Experts of a small language model.
Size: vocabulary 3343, 9.19M parameters.
Below are experts of layer 2 (counted from 0) of a mixture-of-experts language model. Rows are named router (the router's row for the expert), up (a neuron's input weights, with its number) and show model dimensions 0-127. Each number is 128 + 32 x the weight over its row's rms, rounded and kept within 0 to 255. Numbers have three digits each.
Before each expert's rows: "comes after" lists some tokens at least twice as common just before its tokens as in all text. This comes from a sample of Wikipedia text that the model never trained on. Tokens count by the router's weight.

# expert 5
comes after: " |", " the", ",", " of", "-", ":"
router:194103177133131108154107152132117151110111133132096154157061136109136173107150146127128129136098040092137156145107140203138084097143106092169096130120143135140092138109108118105103130167111115155118092069069094163091099147109157141117093075126156114127116134052110088120147145133092186133115143148077117086161166185085126149114127220108141106064097088171175122114124049082112140124084
up29:163119146171092079092159163070161141068137166135153079140135141143102113095122114142093150243128108068096108172135143183099086102103079086090109183121105133187110070123109189136116082129154069136099143105147102113100180157117163155124128135129173141115078175109109109111139134120154076145169143113131147151125161123157114103121146092156081136046102155110098123144092173139129137080122
up30:177087103110123134110089123085082138096063125143111158107153100145119132097121168117138073149118073097155209099089083101112134161135162117166087138162100083054100163136127105167074093129134084125152128113147141050125140095091091114128082136122134136125116128113159091167113155156047123135160124130071145115087140112147124117149182120047121051102096157093195143111121113118100084141110
up31:103155051081117128093139171096204138159126164140116183131125121173083104169202126128128131129109148134146203133019092073142131154147140099146117137139079124131141165162155090182142094136109176133134089116138097150116141113113147118159078083070155088088089105161120103131134136093203118083081128100138126134158126107124123140110139172110158122081093126188123093105144119128138138190084
up32:121135139165080099064058151140150102136183175107127091138138172153151094129119148142146176157131199166177071150110129115144186116106127111138050231127101141111146078105116068162131108114143095156170099172087136152111172084130161183151161098103158109100116090153125124160121152124101084152131143126115173100087120161163132176172142096139102127154102102142120179107123116083138157148182
up33:140181184155082074131075153183103140152165135108109151161076125158161133103135047096167093188064162131134138116106113103122146106128113109087132113154158118124095161114176111103108115143105132128128156099143155102149179094079156092113179096150184051106157151106100100084138133140099111133124134109149086119127139166151121153158209105065170081181104140095096194142095126103178109127155
up34:204120104123093153110116134162136157078097100094117099157108083149077115140159168144132157114098111152143084158110127146109143117135118163046125110149100127080096147105142123103176153191133078176135192106154125166178081130114147123164129102134152148150193120109107125116153151150069194157092165131036152115089129123113141168090072181124185134090130109103089127108130136105132213109096
up35:147087110072126133161134207029136154116071151175132133149111084131104108112193143138151092106120130149138178097082179104081111111144141109126098163141090083180119130110113117164114155149071106212084107186097127118098128150142152140117128169077118160147146144107125107133119126122147159136098129102160098088098169179104210153102112143152092083081160135077091150080157096124088119128112
up36:143129143151181106133045172162132145213105142116161111112190119102160141088126143169123162099118094136154159107077170178097117074100126185159126119142160131156119132219137135166103100095099103098113057080158128144108109135152152133131146059109103133125115104069126162135107175125115188143089094171136138137170123134040101060166145101125121127186126153141118121169157136117110111114150
up37:190106139153202167104159117123149125139054158078086180141134084032125153097145034164150116166109105169171142134100125118153138107142118137091116132142129130156125186117085105090149153081098127085087129088143118137110120163122127108144137110158156139180179175142154171132130150105099135108075174136065127119142121211140149089092105141071159142122135143116148166150105138145151077115177
up38:177164156073118125079153141135099170137147108061170156143158096177142186143135099053098099114086117101128150150112122161122090069099071125130121140079074160120137158129152127077147113150171160063110091123176144125122080132134163116154098130130174151120111147127136141123114121144143198113101188073101173080075082080170112182179188165117165116100114078123090146129099113118107131128124
up39:156132160104181117139106105120147134160088180105135105183147126155108133135108073129177084123087198140093134154154154158190103118133120079169125166129138122090096200144117178106128122169127110092129087164184083178138124129092139152047170131052107170154109139149096092144061120148152098112071161191103139137173093118106150157120126135110125062101107086130138114089163133130083115105090
up40:184099149137141102157116136103110116135164127155155202118131146027090069076133145168197184149124100134148145112061160134125097164078154135120086111173076122159132084122127133098134169136123153141088184206137121135104145131093142177106056101142114137136143091154090079119134110152075100138098124153154147103079128149100067158144119165158095148078105106163076107110099109117136149158154
up41:153107104124093122168169111173145155139048202165137137108104064143100109127166119088118141151050130129216149140105118175142193084122124147104092123154125176087142125062131161130089133099173106101133091159140132161106128129083123139116132163117090141150186129105126071174130115126135108101129109108097096148159151120119114187108094199087093107124123129146150139141090130116184104041181
up42:083155103125103149196123151092142169105106135145105162084129137101136129097076145107107148127096089117100155178098144152174106190149064133168113142142118104084118124092124072167158172177147139103113185172118126201110149144130082147150111084201093079143121106139061096117120156100118133138136166134126213160158162128166097147153130166107149105098159126111085114121110154165137163138227
up43:165116123134050147131117074084177184122134132148170099107129150110101159124163161109139113128111058130099173114136140195134124081126087088148088075110149144126125136083145163116094135212088148101043098170106131118114128105089132132129134115112141171155164129176154095132118179182123131171106109132132137118150137142117058170149133165152101196160160195110091147178125172080087155090127
up44:146100114097132114148137133067141195142139133096044170171132160131105169125149102110083166196111144151131144120094113112126145084129157136100165075090127139135097185113175118103126106166110086160104073088083157153071224100052119144137091115155128132104062132113122121103111140144137148130103123076077119153133113145181117107166117156094088133102162134117176205112094128123113147119194

# expert 6
comes after: "0", "9", "2", "1", "8", " the"
router:152127163068104205157102107085133139170089119128118186152107162148144159050082115162095131115109105170174154147126131129130131109162216151195091135136187132109122110132086081131110094137085115122158104094116044142130131143120140169133131145137117134125075139180115194138104123184165139115125145200105143079109190159116123194070114141132145131118150148119140129081070110089153129141115
up46:173132123106119105122153123093154075131132142133127104182150171135123069140129135178182094177147144111136133150112096082129162098111109174137153067106144167126122119158166069043129164120102123114093084130110135125120141138134129138073110131124074114116082141078151172078163161111203140190097114155044077158093179121082130181128106145159101103147121130180064094095114130104121166151183
up47:169177167166134071139175180086087144115054130167154105140137131173112171131101093146141156138088130156101051160130092100128097132146162117139106097137108111104109126067139103189095138173088098093110059144133183157116070141078060129121151086078095151109165176127125132138115159137128206192138086146135094141117132113168136179134158157173129078126133170143137155102121149153151143136102
up48:118147142132143104178114095118120157130115141104131106126118144138165111108159104096150171145117125116123135119093058072099072126144112150126203123152119154154180157202082151126086202131129163105035111103223163103165109153082149135135121098088133116088071115144107209111169179094119107147139125103148120144090058131117136150194143148145170132086095149102138135154111145103156132098076
up49:153109128159148147117057158141173156108133090104137101104097105131106106127138135095119100067100105188093115115165109137166149130182201119068102072157174203134172124121125076113097086083136139146129087162140068131136122098121065107093134123092136125130147130080153145127062125143120102159042137111047150154154107084081144153109117122149157139068142120095143166138067079119109140133104
up50:106145062113129090140157097141151126136161179119086073170118170116127108101097110109135141112123093108161183141079195134171094117179171106100107112109180097175079126117176073114135083123122119135121144143141070113104121079110177063095086130052122091131124136140164116095097162128131090092094152125104147100086130094085144104085082091128123116100160049199136074139138102081135129091134
up51:135128110106107158175123122112139157162094158107161182100097129100104139123125190114078131148129110082130134125120160135125093155146070103133088151143126038141088104155074176147090146088181082192118117162138162101084099139104139160114089121067146085103085150131188171123099129183132141080108145113151076119110131120099072137082162144094157098158135173090086108114201125133137126037139
up52:096094169159113144136149158130093106178059119110123188160194098117117123063164113117199058176113140167091077147127106112163140143186106079149140123072109120065093113079098129117163146099128131111117087116151140202148114134128101153061091148159126108130122103099164120168096185140165074132170092134111145122178126088107163167109078106147131094136155125078110101148119108094108158130086
up53:096145090034125095089128125108146125185147090078134160113115142120120124120153147149131127152153064132136111128127137103130099130122097114182174105132191135137121110091073086158155160087101148157129067138082162085149083131112193087112139105175081093153097060114106072205102150125124123128074141166135092142122104119117117114181158090168112145057102149090087140143126148048157143159123
up54:154114086099135179117139109074146122097086170100156175117146168190100143187144079136093126167110210165138118167118171164154104121173171087136156146126106093123122109139132091109134125153215100068121074139146120190131098151155154119130134119101168141076085114165104188118080150177177068075144130101140168132133155117100147137125145157147115138145092196133152119122179132079161101093120
up55:136128107073110129125102138126156125132154135124134123159152170156129135122127111197146142154093119163139143140121077157137168104112177134139120157115175118148122134150180087050082071114093081107086090184106133169167129139168160197106110158130138081125102187188126091097118080123127133119120089189065096135116133069172157183183161060199121088146169123106122111131144089112171107097094
up56:092152136115159117160097169114117070119143107122082135113190110117127042107116135162174058191122112161103118152080138135094107150174121115200152143155165107137132125144134203139112106135120158125065137156127174141175133128144090161097177125169093134153088123149116113111106098162117174147146137184151097104116086111135103140043097160174164071102124130080105172202123087107113142129081
up57:153173137136081133116128145103152129140120175166113178114128143099070058106154150132117176167151137125160062119122073135145140164079124113112111144140040073153185120131112118156061097111145105094145046130127128169121087160093212156107068093082148113129151066134076153139111130169101091147158132102082158121174126164150153148093127107149144163153151093114160113110115115124149188147082
up58:126173172051161141111101120092111147123101066118125090097139162161165227118152110058123149152136141166128141153167139189125128176141095161140164105095142112147067118159090086139127129130101075121120175116100113128091172119106173079123087173151099119138113102106101183083151132155082106086122178102097142140137131083085072118167181174147174085156107138143092159164139156118132162087126
up59:141174135136154119167144160049138149141176151104109139104094131081143144109153213105118149136134109116133145095064114140112111086140166127163167168163124073107162161063169108158101141099125079088133124120096130122151150097101170196153099144144116211062134173163114139154139063134156106105046179139116122098144144174153139067169099080140133093102120136130148133179103163115142155102153
up60:058143093089085099147134145095158136143200184116204169179135135088168094125142166132039124145178177131068161140137107139179096135144171142152139162141167131151168135073151078123101165193166122124105158165153091143096150107136142091132104123085130090118108126122149086121108073115125083171129136139154053098182157114133148099088145142112093119131101092112154132113128127149127136181073
up61:156070068138121166173161090103121094143168093115165106108136114164074094054126140126150052106094091187103151141071115076171083135113152108023134129094133083147115121101118121167147104169128112125088098124107152119152151153093130183143132118100176068159159196114145134130155140098112136121133119077112142127109150122086091160098126105155187145089128164130097112148075117088129090172104

# expert 3
comes after: "\n", " ", ")\n", " (", "–", " c"
router:119126123131153119135147142143207143103118133133114110089177109072146143142091066122223122119086134126124141102113084129066131105097107122101166209145148146066092108145127181126128118165134166163133157095086158161156108104123059117183064139107110099140124155146107112188108159179103112150077160163112109123149150156081114136123052153125068203150133119084152173123135152137155132166104
up29:141103137090083182096055124091119088104135101091201141150143083104100142101149127132207179137157102152108108172112162135075118130132097139098118098099111128100101122147172164065127218094118184147121112118121080115128158139172105141175076162138105108144177127066162124179177113126118146168121127105126092106143098079089098155158125099132083146156125105096172148112186088085118096155093
up30:077111150147177068071142099191150117105119121126097192090107147153111128150149113111153083113101093149175151102151077076115185097093130137155145111159109178070060132158121086107123062115153090110087091158147142089086122127179153129138183170161188155199103140161155092139138127125130059176140131160113114107167126172079106149093152161135110152153122097083147099126123112112124104137177
up31:113121105098113065106041122135146172134128102091117202125111130102118131130072083108140112208000129099104137110108125113116112149112079102069191106120131107092116106167172142110117121153126094134135180148136170173151123133106101093105128113115126145150135158126163126120169169109141082146095137102129098185124199107111064078129171105088070142128132145120099093149106151109122104097123
up32:113179073111110111082103102174130150122138140134082138176131157080080138102057169093106136158121142179122152119111158157117109123163157103170107189166101153107128164082046147130098129122154169115136125163183188180113153163117164112130120112096156154144110150077099125154134116176126091176147196132089061132178189171106092142168151100079088101113155107113182184141128120115128137144108
up33:113087073193137114172091048096167150114105100127085168146113197134173142119131122065093101109059178106093114129120093120085102151070105115137129144161198125077094104107132186156112127174166153168062142128110106104110144158130124110150086089136108149137159117160095131131118107134166062146061169057130129111138131150141134103143102120084097142142136150124150071148165166150143156165099
up34:100132137170128120157077137131166138127134167171121093118150124059122089199137168167105120116150085092165087078118119130159135119188123081102143151198106115123160098071097126080088140174115110146152157073187057163091174112125101096181143125070120102141082134110109077147117133081108127102132139155162174152105160144164173130132104077120086087152125129087124144122171113160107179179175
up35:137137162100208101169107138058169144108117180131107034065146159097111118150102145099125111187093090139112156184135154110085151098185138173149102160161124124188131103115112170142128055129082146090081083085116194108113135105131130148147104094092109115120112147170147161082117189156165109149171092108100082118094091121152151126124105145120096101163159172145160150134137135130102081097106
up36:112137136135153120121162117079109139133037087093103159166186133117113120089117140120176101101061115147141099105160138107091133108130198115133169127139135116161107173116124146143080151169094232116081190128117130108160102138189065121138092106106174155102138097104132161116149182182136114146118145166119176114099165139114141122155122152091113141156121152045173159165215143091123110139144
up37:129097076127119073168157083118113175092104141195109128118154097156125122194155140194102136140113156102140105051161174126090094136104159094151130117148122118114134106128074158118115072109098074170107173073069175066102167160122078130145097186091126122130097106107143131144171123085148108076079125123156086104173085074139099120134160116110144130123104091105154194155131149090161088123096
up38:146155127132123136129113118075209170123145082125107159143140090070176153142097153100141171076113099081130143047121166089140129177147058118111154143143155092087148130141067105097092156079113136194146145111179113173140132094100105136107114114104150131182141078133096140133087167143139158083099106127119167163106165112177177123156076150091182162120168102113172104138123099182101168178147
up39:136179140191111095110158108121149114127091126081133075152113105118142094091106112061139120135133157167151116147059036107107125078085128129135079094131133162112112207123172137096127192160181197156080120073156151103093160159133131121160100134080130111091181127147082105099137174152161117156082147106112151147129166114151103109132090119108168065080088125125152145132167134183128120150174
up40:148099128100119135130146124114162159215178154110143141129147168139098136096161122081150135189115169121154137139111124145108092150100119128083155204158175189077128105162145164153053132084113140177092105082131147099083110138090136107144112129130130140137121120125178084184087105159137110119089143128093116144070151131041125107104151149153203150175108169100115096089078049159128129114170
up41:105095095141160123136101124088105209078167101113112144125149144093165181142147144065055159065125107100131197120125129132155106146083073165064157081094165094153081137161125121108156156161106176152093140081122060120137122127101137129156161121104105109168158164151131103166167085129122101151091144103151145100164097121130111072153122161153079124105062113159118140141191123145156161185086
up42:187125161144130082080141154152111143043116119099066180079151123125173191091056126086125133138125149126151138097160161163110146110149186157175150165181127129121097124144100118147113112134127125101043133100128147096200157109191084122093127152124109127149175109167110115170169143127121144193144135143144132092084161172131131136114089096175128149079058097108139141097134127142115168119193
up43:153184132122150166082154074124158102168130120121103098150143107158144140142121144140196119122104135139085215051163109137124128171127083060087147120133124141128089098112135118120136129108098122118111138092064152209124131081140173132083070109140082143129103132122169172175167124147086201140127135133118027106135142149103129142119122123144101161175133099067107115070129106101109203115125
up44:111137103157158120126106149070135121109120126103114145165170125120086144171134189113135005123111095130138094111103144116127164115132096113146068138105061123080124160099187173141131167138147152087158140165128155102112111150164116161134092154080174065125153104142160156168172144172087110150118184194113154090186190145120105103128164146161154135208100122095150165177147107145112116096125